Weights of a small mixture-of-experts language model, trained from scratch on English Wikipedia: 176 ReLU neurons an expert, 3 picks a token.
Below are experts of layer 6 (counted from 0) of a mixture-of-experts language model. Rows are named router (the router's row for the expert), down (a neuron's output weights, with its number) and show model dimensions 0-159. Each number is 200 + 20 x the weight over its row's rms, rounded and kept within 0 to 999.
Before each expert's rows: a language model's description of what the expert responds to. This comes from a sample of Wikipedia text that the model never trained on.

# expert 22
Later words or word pieces in names of teams, leagues, schools, parties and championships, such as League, Cup, Racing, Democratic, soccer.
router,213,209,228,183,190,225,196,182,210,195,205,189,224,159,215,196,176,202,193,223,208,221,179,188,196,207,224,207,199,212,192,180,210,220,202,204,164,226,184,221,190,178,186,223,222,250,234,194,207,217,207,229,184,196,218,204,198,203,179,193,188,187,181,197,168,191,199,192,202,220,185,206,182,192,182,208,198,159,207,169,217,211,207,219,212,198,178,209,146,164,186,241,157,223,195,179,244,200,198,207,196,176,177,225,176,176,245,225,199,233,162,237,181,197,226,188,201,197,238,197,230,170,199,215,220,167,181,208,194,242,197,215,194,188,199,185,175,216,220,222,221,161,215,197,182,199,171,199,215,185,209,189,208,220,193,209,186,189,185,182
down2,171,211,219,222,200,152,172,198,207,180,155,203,211,179,214,202,179,190,206,216,200,217,189,214,234,169,197,191,214,188,188,209,217,168,180,207,202,212,199,175,213,208,192,230,169,153,179,167,163,192,193,175,245,183,187,193,234,198,213,216,240,202,198,239,204,199,202,183,236,216,201,202,218,195,209,199,198,199,193,201,167,170,193,233,214,208,186,198,190,240,191,171,210,172,222,182,205,197,209,171,236,170,182,211,201,202,188,199,204,203,186,229,188,191,169,214,212,202,187,156,192,206,223,213,162,192,222,190,209,236,213,196,221,195,209,178,211,168,178,217,216,227,193,173,158,198,200,187,176,183,197,203,228,221,171,223,197,177,201,205

# expert 56
Later pieces or whole verbs and verb-like words in prose, often after was or to, such as eclipse, disciplinary, form, begun, attacked.
router,192,184,194,184,204,213,224,202,211,207,165,212,191,172,203,197,233,204,203,202,182,200,185,224,166,192,177,183,188,176,192,199,230,216,229,194,221,177,201,171,188,196,224,205,205,195,222,150,215,177,229,202,212,172,202,234,173,176,213,198,255,233,201,166,225,193,250,178,190,175,191,198,183,184,229,183,201,179,229,224,212,162,210,172,202,192,194,209,213,193,237,174,192,173,215,187,187,229,184,173,220,195,216,193,224,202,166,185,212,184,210,212,223,219,214,194,221,189,182,235,215,225,173,212,211,214,200,192,209,208,223,198,201,208,191,230,223,187,215,195,155,236,195,193,180,237,198,215,195,202,222,163,227,230,206,199,203,190,205,178
down0,247,189,230,204,218,153,181,211,178,194,163,228,182,166,223,216,201,164,227,200,222,206,220,199,200,174,202,221,202,166,171,192,180,190,235,207,176,198,207,229,233,173,188,221,172,232,199,200,174,235,189,218,201,194,194,198,193,186,179,177,208,231,198,214,207,230,203,192,197,194,189,190,197,230,198,199,201,206,185,195,208,187,208,228,216,193,195,203,227,208,221,179,197,187,208,231,222,244,209,192,171,203,207,210,239,161,219,160,189,223,192,202,206,203,195,217,195,197,150,206,229,220,186,222,194,194,174,210,232,201,193,202,210,218,244,175,212,179,186,191,219,167,188,197,196,220,207,200,207,166,175,201,179,202,200,235,176,166,216,181

# expert 46
Number words and quantity words after a or the, such as one, two, several, most, many, more, first.
router,211,212,207,170,194,206,177,191,239,213,201,219,199,187,187,226,177,158,217,215,193,234,204,201,213,228,207,194,196,204,170,183,199,209,216,158,235,193,210,200,206,182,219,192,178,204,191,234,214,203,173,236,189,215,200,209,166,188,190,185,225,181,228,212,209,185,208,209,194,148,224,220,215,182,162,221,216,208,205,221,202,181,185,185,225,200,186,192,194,197,174,190,246,163,224,194,206,205,205,164,217,172,219,235,167,232,186,175,162,191,233,194,237,208,196,192,168,175,216,212,193,213,195,184,249,186,197,192,186,187,192,185,206,220,215,193,191,198,177,172,187,173,200,194,160,216,239,212,184,206,177,203,189,221,193,217,235,206,194,200
down0,216,208,203,233,237,184,183,224,182,201,186,194,183,181,174,199,230,238,193,211,205,182,195,245,217,208,188,210,232,192,230,219,210,197,201,202,214,181,193,228,196,181,198,209,214,181,224,206,216,180,187,192,220,227,203,197,198,193,221,198,204,210,187,231,183,200,203,249,204,216,199,185,214,171,215,161,197,180,194,212,192,177,209,204,173,211,185,184,192,167,188,209,183,202,178,202,204,193,227,202,176,207,175,195,171,217,193,183,229,222,173,217,184,193,183,202,192,208,232,216,146,205,198,182,191,157,188,228,235,175,180,245,225,213,223,219,201,206,188,190,212,187,222,235,211,196,269,188,194,237,204,214,206,207,203,193,249,197,186,229

# expert 60
First words of place and club names, such as New, South, North, United, FC, and country codes ENG, FRA in sports listings.
router,201,214,214,210,205,198,190,169,205,223,185,194,218,207,217,186,197,164,232,199,203,179,222,197,202,220,206,181,215,187,257,202,248,200,196,200,160,215,213,190,216,212,172,194,191,166,173,204,211,203,175,212,206,178,201,222,216,202,199,211,224,191,181,184,154,179,161,180,225,188,200,210,211,245,151,178,208,178,223,200,179,202,214,205,221,208,194,197,198,233,216,234,206,215,177,221,226,175,201,229,204,184,212,176,189,203,206,221,183,188,179,227,176,206,220,199,204,223,203,208,199,182,231,223,193,185,220,216,255,201,173,228,197,189,203,210,159,170,180,226,220,192,212,183,223,225,195,188,198,183,210,166,149,195,178,196,185,208,189,207
down1,215,273,228,202,229,214,191,198,205,193,233,166,232,227,209,187,194,194,166,186,193,199,153,216,226,244,228,210,246,196,187,196,192,209,213,218,169,195,220,199,258,211,169,205,159,178,216,212,185,208,191,189,208,156,177,227,206,180,226,200,209,207,179,234,212,173,192,201,212,178,223,230,165,219,195,206,196,216,212,209,208,208,202,188,204,177,196,190,189,190,208,202,190,186,210,171,211,175,172,207,227,165,245,197,187,196,195,210,204,194,222,197,179,206,188,207,210,192,183,207,185,197,190,210,229,227,212,197,226,185,167,211,225,178,221,201,221,203,209,217,209,202,248,173,194,208,183,191,210,196,224,207,199,209,187,200,208,214,211,195

# expert 53
Pieces of proper names of people and places, such as New, Boston, Charles, and fragments like O-ber-liga, Way-nes-boro.
router,173,203,185,230,172,217,191,193,191,219,214,175,219,200,207,181,202,190,222,196,237,155,203,204,202,190,185,231,187,229,211,199,183,207,176,205,207,160,166,199,219,189,206,205,173,170,182,179,206,188,188,212,185,177,191,187,213,227,205,196,160,217,229,209,178,223,166,206,242,206,185,223,172,206,191,182,227,155,222,193,180,205,217,214,217,233,221,226,192,208,211,243,221,184,208,225,207,171,177,209,177,180,204,183,174,208,216,224,181,201,186,213,181,172,201,191,211,190,242,196,196,181,196,224,194,216,196,185,192,234,194,225,179,195,190,211,191,191,172,222,205,187,218,237,226,190,216,186,211,209,199,227,148,193,198,176,152,202,195,174
down0,200,190,195,232,134,233,187,187,175,206,190,207,219,202,228,211,212,198,197,214,209,176,166,183,211,201,212,193,188,182,181,194,186,205,201,180,221,190,171,199,208,203,208,212,190,164,219,216,223,190,192,222,176,222,185,227,203,200,173,201,175,175,232,206,207,206,173,199,156,171,180,199,192,199,183,217,236,196,220,158,193,220,204,180,199,237,186,215,225,193,175,199,209,224,206,228,229,254,214,221,205,203,162,191,213,185,230,209,214,249,209,210,222,187,206,219,188,188,209,188,183,204,213,228,188,213,223,179,184,246,198,242,181,229,213,220,224,236,199,188,199,211,196,200,221,208,198,220,250,172,204,218,189,201,200,194,213,205,201,196

# expert 32
Table pipes, opening quotes and title words in music and TV listings, such as Penguin Guide to, "Serenity", ==Singles==, Your, When.
router,206,228,214,176,168,192,187,203,180,192,228,200,213,237,214,212,231,201,182,218,185,202,214,211,203,210,258,198,219,201,200,218,211,203,194,232,184,182,222,221,235,202,156,183,193,178,166,196,171,187,220,208,184,203,222,209,203,188,208,196,184,192,219,230,194,203,216,227,193,215,189,219,221,164,197,198,185,188,167,195,194,214,207,185,191,193,186,168,215,215,198,187,218,177,196,189,239,221,238,211,202,183,201,242,194,178,208,194,201,202,255,233,182,204,184,198,184,180,158,187,188,167,195,180,220,218,197,175,199,161,203,180,172,177,238,194,202,247,188,199,209,211,192,200,189,170,201,169,174,178,178,204,158,220,187,197,210,178,175,210
down0,204,174,189,189,198,199,213,219,220,224,141,183,200,183,207,148,167,198,207,226,213,194,193,196,185,213,217,194,214,145,179,242,211,185,206,202,197,222,223,162,217,189,194,187,203,161,199,182,210,201,180,168,219,224,208,242,186,223,181,193,237,223,195,170,151,208,197,213,191,213,196,211,191,197,222,204,201,220,198,188,175,195,221,201,180,209,211,179,200,215,210,212,170,178,179,198,156,201,205,154,205,193,160,178,217,185,191,194,207,199,171,202,187,198,175,198,200,172,192,182,184,181,238,258,189,204,182,196,197,201,211,169,197,175,210,215,180,221,193,216,195,165,210,210,214,220,192,202,195,234,209,193,210,173,203,210,208,199,212,169

# expert 7
Common English given names and pieces of place or saint names, such as William, John, Charles, St, Hall(town), B(eth)lehem.
router,156,174,185,215,202,165,208,167,190,214,222,180,201,188,224,212,186,222,223,230,218,176,190,208,192,198,178,221,214,216,251,229,185,218,197,201,211,223,194,177,211,206,217,224,185,176,179,205,196,213,166,181,216,209,188,160,220,153,187,226,190,201,197,186,211,184,189,194,214,240,183,198,210,203,193,191,207,198,233,185,169,198,203,189,183,208,218,207,198,203,218,243,204,188,177,213,195,209,210,211,220,172,161,151,188,201,225,201,161,209,162,202,213,221,223,195,200,168,187,195,210,216,174,215,210,226,193,206,202,250,220,182,189,207,228,193,251,161,186,220,197,194,222,219,193,214,213,195,189,176,229,216,218,183,171,203,206,184,198,195
down0,190,220,163,166,193,207,192,190,173,207,218,219,196,247,182,214,239,179,221,181,210,176,200,199,224,191,231,187,166,211,197,218,197,226,188,188,178,217,197,203,170,192,191,182,158,170,184,183,167,206,175,184,215,174,214,207,169,225,226,182,195,200,169,220,195,235,226,223,212,182,167,202,203,178,209,183,156,203,193,228,221,211,230,180,186,214,207,219,215,200,193,185,196,214,196,176,231,238,196,221,169,193,216,180,206,174,171,212,186,216,191,206,196,196,174,137,203,184,213,235,204,233,173,185,177,170,219,207,192,208,194,218,193,193,178,192,203,206,194,194,192,175,230,206,215,200,191,217,211,198,204,226,185,171,180,184,208,189,190,233

# expert 34
Middle and final pieces of personal surnames, often in sports rosters and election tables, like -ović, -sson, -owski, Singh, Johnson.
router,219,182,187,225,184,216,226,199,156,183,225,166,212,202,196,177,180,191,195,244,200,159,157,197,199,156,202,218,204,229,190,209,187,227,183,214,204,237,205,188,179,185,198,230,235,210,200,195,222,203,169,209,201,226,197,173,222,206,188,205,193,207,223,246,226,176,219,222,180,209,174,187,197,203,230,205,211,183,193,167,183,169,226,170,198,203,236,214,151,187,193,240,205,219,162,199,239,189,208,224,199,216,190,174,180,202,232,204,211,219,189,227,211,193,193,222,194,177,193,212,214,183,177,215,206,216,221,178,176,196,192,200,203,193,167,180,217,202,180,207,204,182,215,193,214,194,210,210,165,208,204,191,197,231,219,233,223,196,204,176
down0,193,223,162,167,208,192,246,166,215,198,199,202,187,186,200,174,190,191,194,158,221,200,191,185,159,204,171,175,210,204,207,154,217,171,209,202,240,173,200,225,209,179,202,160,216,212,182,228,192,181,216,220,180,214,196,180,190,236,200,235,229,243,153,174,180,198,217,186,200,200,217,217,214,215,209,212,199,222,228,212,229,232,189,211,183,202,234,193,191,193,186,201,219,217,222,221,205,186,203,209,206,191,209,169,207,202,178,198,177,202,188,203,229,209,201,208,220,181,210,229,185,208,206,224,187,187,199,228,204,167,230,219,182,200,197,220,205,200,215,205,174,202,203,240,210,199,192,172,175,158,233,183,197,205,218,210,209,151,206,216

# expert 9
Copulas is/was after a subject, "genus" in taxonomy definitions, and infobox labels like Preceded, Succeeded, Died, Coordinates, See.
router,188,175,230,199,212,212,206,213,188,229,200,204,232,210,195,218,212,234,208,192,199,218,220,192,201,233,230,175,217,202,241,219,213,190,216,223,193,214,175,196,200,205,196,167,202,217,147,234,195,211,214,188,195,205,191,186,190,208,186,210,206,189,216,187,207,256,197,190,170,195,239,194,189,205,189,187,209,201,169,238,235,206,161,203,197,190,198,192,216,191,191,163,158,214,172,195,172,189,193,162,209,190,186,240,196,201,185,180,219,212,214,212,223,186,201,209,213,204,205,181,164,233,208,156,209,195,215,203,223,203,202,175,192,219,201,165,203,186,192,184,152,176,203,194,196,188,206,203,181,141,201,200,192,188,237,223,185,214,242,214
down2,188,184,196,232,207,195,176,195,185,192,214,223,169,230,189,195,164,171,212,187,209,188,162,224,182,212,226,185,167,208,161,191,201,164,175,180,178,195,181,224,243,195,196,188,192,219,198,205,214,184,150,182,202,180,206,213,204,230,213,204,201,205,176,196,210,172,185,231,216,199,196,174,163,178,184,152,183,188,226,189,180,233,237,185,179,216,190,218,164,213,180,207,200,189,210,222,238,227,199,180,219,204,199,206,179,174,212,200,222,205,206,225,222,221,155,203,187,174,204,224,192,215,188,209,218,189,209,180,233,199,192,218,199,222,209,226,206,170,194,178,165,181,203,163,220,220,182,209,181,169,201,209,198,209,201,193,222,198,230,215

# expert 54
Capital letters in acronyms and numerals (WWI, U.S., NDP, II, III) and country names such as Germany, Ireland, America.
router,246,216,205,174,212,202,196,202,220,196,219,179,186,187,216,203,237,165,214,182,175,209,204,164,202,175,198,188,226,199,200,194,210,219,227,230,183,217,201,204,201,162,252,208,230,231,231,156,192,187,187,236,202,176,202,175,192,171,176,215,203,218,208,238,197,184,199,186,212,210,236,172,177,192,163,194,234,233,180,169,176,209,216,202,196,203,178,209,197,193,185,196,169,227,188,196,157,164,210,178,171,206,174,217,213,188,214,201,184,202,185,239,200,194,219,180,205,200,201,163,214,192,230,195,200,209,199,204,203,200,200,194,247,188,203,233,211,161,212,191,179,196,201,213,211,212,175,229,189,164,196,222,216,199,212,191,209,207,218,194
down2,222,204,196,177,219,161,190,206,197,216,216,174,194,175,217,173,240,189,215,188,214,208,184,204,190,203,164,157,214,199,209,208,188,208,256,199,186,157,231,205,160,171,211,226,196,228,202,189,221,178,181,190,191,190,204,162,189,243,193,222,193,196,162,197,187,169,217,193,208,166,212,237,218,158,194,208,181,191,225,206,216,216,254,211,206,210,186,203,217,224,216,199,191,237,199,204,181,208,178,188,197,218,189,207,205,199,208,219,166,160,188,201,216,197,184,225,211,198,171,218,191,216,188,192,170,204,171,191,191,217,193,206,168,237,204,207,240,182,201,185,196,189,168,186,169,213,177,207,185,185,209,226,202,231,195,211,203,188,196,193